{"experts_per_token": 8, "d_expert": 32, "balance_bias": true, "router_logit_norm": 1.0, "rope_fraction": 1.0, "init_std_o": 0.00505, "schedule": "wsd", "final_lr_fraction": 0.0}
Below are experts of layer 2 (counted from 0) of a mixture-of-experts language model. Rows are named router (the router's row for the expert) and show model dimensions 0-127. Each number is 200 + 20 x the weight over its row's rms, rounded and kept within 0 to 999.
After each expert's rows: "mostly gets" lists some tokens that are sent to it at least half of the time; "comes before" lists some tokens at least twice as common just after its tokens as in all text. This comes from a sample of Wikipedia text that the model never trained on. Tokens count by the router's weight.

# expert 27
router,180,194,242,223,205,189,176,165,230,165,190,208,227,224,207,191,185,155,201,183,207,203,193,212,204,223,204,210,223,166,183,206,198,179,218,198,215,209,157,235,170,214,194,220,225,209,190,203,190,175,194,195,195,199,189,218,219,202,182,190,221,206,172,216,154,182,204,179,197,216,242,198,189,214,217,171,171,192,192,202,166,219,160,220,202,157,219,210,204,186,220,187,186,181,191,201,222,198,179,232,155,222,210,201,191,199,179,170,188,196,181,220,165,189,206,224,201,177,228,177,155,189,222,201,192,179,199,210
mostly gets: " |  |", " |", " |  | ", " |  |  |", " |  |  | ", " |  |  |  |"
comes before: "| ", "\n", "|", "2", "1", "\n\n"

# expert 3
router,219,179,235,184,235,201,221,183,211,180,197,193,215,174,199,229,205,181,199,197,197,199,188,196,202,182,210,206,242,159,200,232,202,227,226,211,225,178,193,199,186,222,197,228,240,230,164,218,167,200,193,156,230,211,197,215,178,201,201,197,214,166,196,197,197,201,200,200,173,205,226,208,182,185,202,198,186,193,213,209,213,191,196,172,210,194,210,186,225,216,232,150,185,204,223,205,189,199,173,186,186,185,179,201,191,216,223,205,238,201,151,184,175,201,212,220,178,187,216,211,195,172,219,204,181,233,188,168
mostly gets: " (", "; ", ", ", "| ", "- ", ": "
comes before: "1", "2", "3", "0", "6", "4"

# expert 11
router,222,201,197,178,179,222,180,148,184,201,219,227,214,174,199,219,222,178,168,188,208,222,211,193,237,186,230,180,219,179,227,147,201,193,200,184,220,199,203,199,192,224,176,214,203,192,208,207,166,215,210,155,211,210,166,170,193,188,166,210,156,205,219,242,191,177,223,228,204,231,185,200,214,211,227,222,192,241,223,195,208,200,219,195,209,220,228,202,197,219,201,213,195,184,211,230,176,217,203,200,209,219,228,191,183,254,216,188,230,199,221,173,208,162,215,213,167,210,213,160,222,233,174,166,196,168,193,194
mostly gets: "ized", "005", "998", " called", " such as", "999"
comes before: ")", " | ", "–", ".", " |", ","

# expert 18
router,232,196,216,162,226,221,202,191,165,220,183,181,176,215,217,231,175,172,220,233,167,200,192,244,214,178,179,188,198,211,163,211,197,192,189,231,211,213,218,207,167,220,221,174,245,225,182,210,180,207,217,179,217,241,220,205,183,195,231,178,189,152,170,190,233,208,190,233,188,227,219,186,194,181,204,196,188,205,210,229,169,209,206,225,207,230,204,223,236,209,187,183,193,196,191,193,197,228,201,185,206,202,165,202,194,157,194,198,211,194,223,190,179,213,204,209,180,184,191,205,222,188,213,200,212,205,187,207
mostly gets: "; ", " | ", ") | ", ": ", " |  | ", " |  |  |"
comes before: "0", "1", "2", "3", "4", "5"

# expert 53
router,189,167,198,182,174,196,192,201,185,176,214,164,236,195,212,200,196,201,217,183,212,194,166,217,155,164,185,205,197,196,218,222,219,204,182,224,196,185,232,196,236,207,216,199,210,199,155,195,176,184,192,194,228,166,194,219,227,183,192,210,169,206,182,192,207,207,244,212,216,204,212,198,215,183,232,181,165,207,226,225,185,204,172,233,188,204,167,192,175,197,231,167,198,166,219,197,251,223,166,237,185,201,203,194,189,222,242,217,182,224,179,196,177,181,228,192,200,167,199,185,194,194,190,208,187,163,213,220
mostly gets: "00", "07", "!", "49", "500", "?"
comes before: ".", " | ", ", ", " |", "–", ","

# expert 17
router,212,223,226,202,189,212,213,211,258,194,169,191,200,194,210,196,174,176,224,200,226,214,215,176,215,167,227,181,180,218,212,207,205,209,213,215,266,179,194,211,186,201,186,205,208,233,174,182,166,198,173,174,220,241,191,210,182,220,201,196,213,182,202,213,215,173,213,194,201,241,240,158,182,205,212,207,188,223,207,236,207,198,198,193,196,223,218,179,231,198,183,158,188,226,231,205,195,210,216,193,204,175,182,179,219,209,208,188,231,156,223,182,182,216,174,214,181,214,207,188,223,152,206,171,216,214,171,204
mostly gets: "| ", "- ", " in ", " ", " and ", " on "
comes before: "1", "2", "3", "4", "19", "5"

# expert 40
router,193,199,216,218,177,197,212,199,227,196,210,231,242,206,185,198,182,177,191,165,179,217,187,202,173,182,200,202,211,187,215,202,234,216,219,213,213,184,151,196,210,213,225,233,208,203,179,209,191,189,155,194,219,201,206,207,180,203,191,190,217,219,185,193,197,186,218,208,200,203,234,190,215,216,220,160,198,214,200,253,206,243,197,227,173,198,210,188,182,236,208,221,182,170,233,222,220,204,185,225,166,223,171,181,219,222,172,207,205,244,199,197,174,195,213,232,222,244,200,153,187,170,213,217,175,156,209,194
mostly gets: ")", "\".", ");", ";", "}", "),"
comes before: "\n", "\n\n", "| ", "-", "=", "- "

# expert 57
router,188,203,170,168,187,203,197,206,192,194,228,191,220,179,212,167,201,193,198,197,224,221,201,185,211,199,212,198,251,180,230,206,214,205,197,227,209,239,204,193,206,198,196,186,210,161,216,240,186,174,210,237,213,232,193,178,184,164,176,227,190,243,222,225,170,179,194,206,222,254,165,184,213,201,209,166,182,217,142,172,217,218,239,213,203,187,199,175,188,212,216,202,213,203,163,201,185,188,183,184,217,199,230,189,226,215,209,218,217,233,187,220,228,205,227,213,174,221,199,133,201,224,159,181,170,199,192,232
mostly gets: "14", "017", "018", "27", "15", "023"
comes before: " | ", ".", " |", "–", ")", "% | "

# expert 46
router,209,170,195,181,184,158,238,221,220,214,166,184,239,170,208,207,179,165,222,212,167,214,203,195,225,180,216,225,183,234,208,192,210,160,188,202,197,231,231,212,211,201,207,191,213,218,194,162,227,203,201,200,238,191,197,185,209,195,216,177,208,226,198,171,212,190,198,193,175,168,182,169,185,198,204,184,202,214,198,208,196,234,205,230,211,208,222,192,176,237,224,207,201,180,208,181,175,193,203,190,189,220,179,192,173,151,213,243,192,225,187,193,212,205,225,213,195,181,196,221,209,225,211,202,183,178,177,190
mostly gets: ".", " |  |", ").", "s.", "\".", " =="
comes before: "\n\n", " The", "\n", " He", " In ", " This"

# expert 42
router,193,210,202,187,229,200,157,192,191,209,180,234,232,219,216,187,185,214,197,200,208,189,200,206,197,221,211,181,176,191,200,195,198,174,172,221,216,222,182,211,218,246,178,213,188,194,188,219,187,245,221,215,204,221,201,215,196,194,201,185,170,190,165,224,166,161,219,195,190,217,213,215,249,235,198,205,232,182,198,173,171,206,206,191,218,174,196,161,212,201,194,169,191,169,221,187,201,217,197,190,204,173,215,202,176,199,203,229,235,198,194,187,210,184,229,203,174,163,217,219,204,210,185,182,198,196,197,173
mostly gets: "andidate | Votes |", " | ENG", " / (", " | −", "|  | Republican", "| Total votes"
comes before: " | ", "0", "\n", "; ", "2", " |"

# expert 31
router,209,233,223,192,194,216,169,204,227,179,193,213,238,207,206,213,190,167,177,176,201,244,219,198,200,188,210,195,224,161,197,198,213,210,210,210,257,205,192,240,191,215,178,229,213,205,199,217,189,173,162,181,212,218,188,219,197,189,188,205,197,196,199,206,166,172,206,174,206,235,227,195,193,230,219,185,199,216,192,196,167,239,195,238,190,176,227,192,194,202,199,190,157,184,229,214,194,217,196,209,191,225,183,166,206,227,175,182,202,182,189,222,193,203,186,211,210,215,212,174,200,187,192,229,163,179,178,205
mostly gets: "===", " |  |  | ", " from ", " |  |  |  |", " |  | ", "In "
comes before: "\n", "\n\n", "=", "1", "2", "0"

# expert 58
router,210,213,165,171,197,195,206,201,169,188,178,205,179,204,196,227,202,189,185,221,192,229,185,193,167,210,235,187,187,215,183,214,186,208,205,164,197,198,214,186,195,208,197,226,170,182,197,176,214,209,192,177,201,209,188,218,197,194,226,210,168,198,157,221,153,194,208,184,177,227,199,195,203,226,203,170,183,217,229,189,166,216,211,225,196,184,233,156,229,206,210,199,210,210,197,188,189,227,180,219,198,182,191,244,164,199,170,202,222,194,192,203,254,183,215,209,178,199,193,179,204,184,183,207,200,209,174,189
mostly gets: "% |", "a |", "i |", "s |", " |  |  |", "o |"
comes before: "\n", ";", "=", " |  |", " (", ": "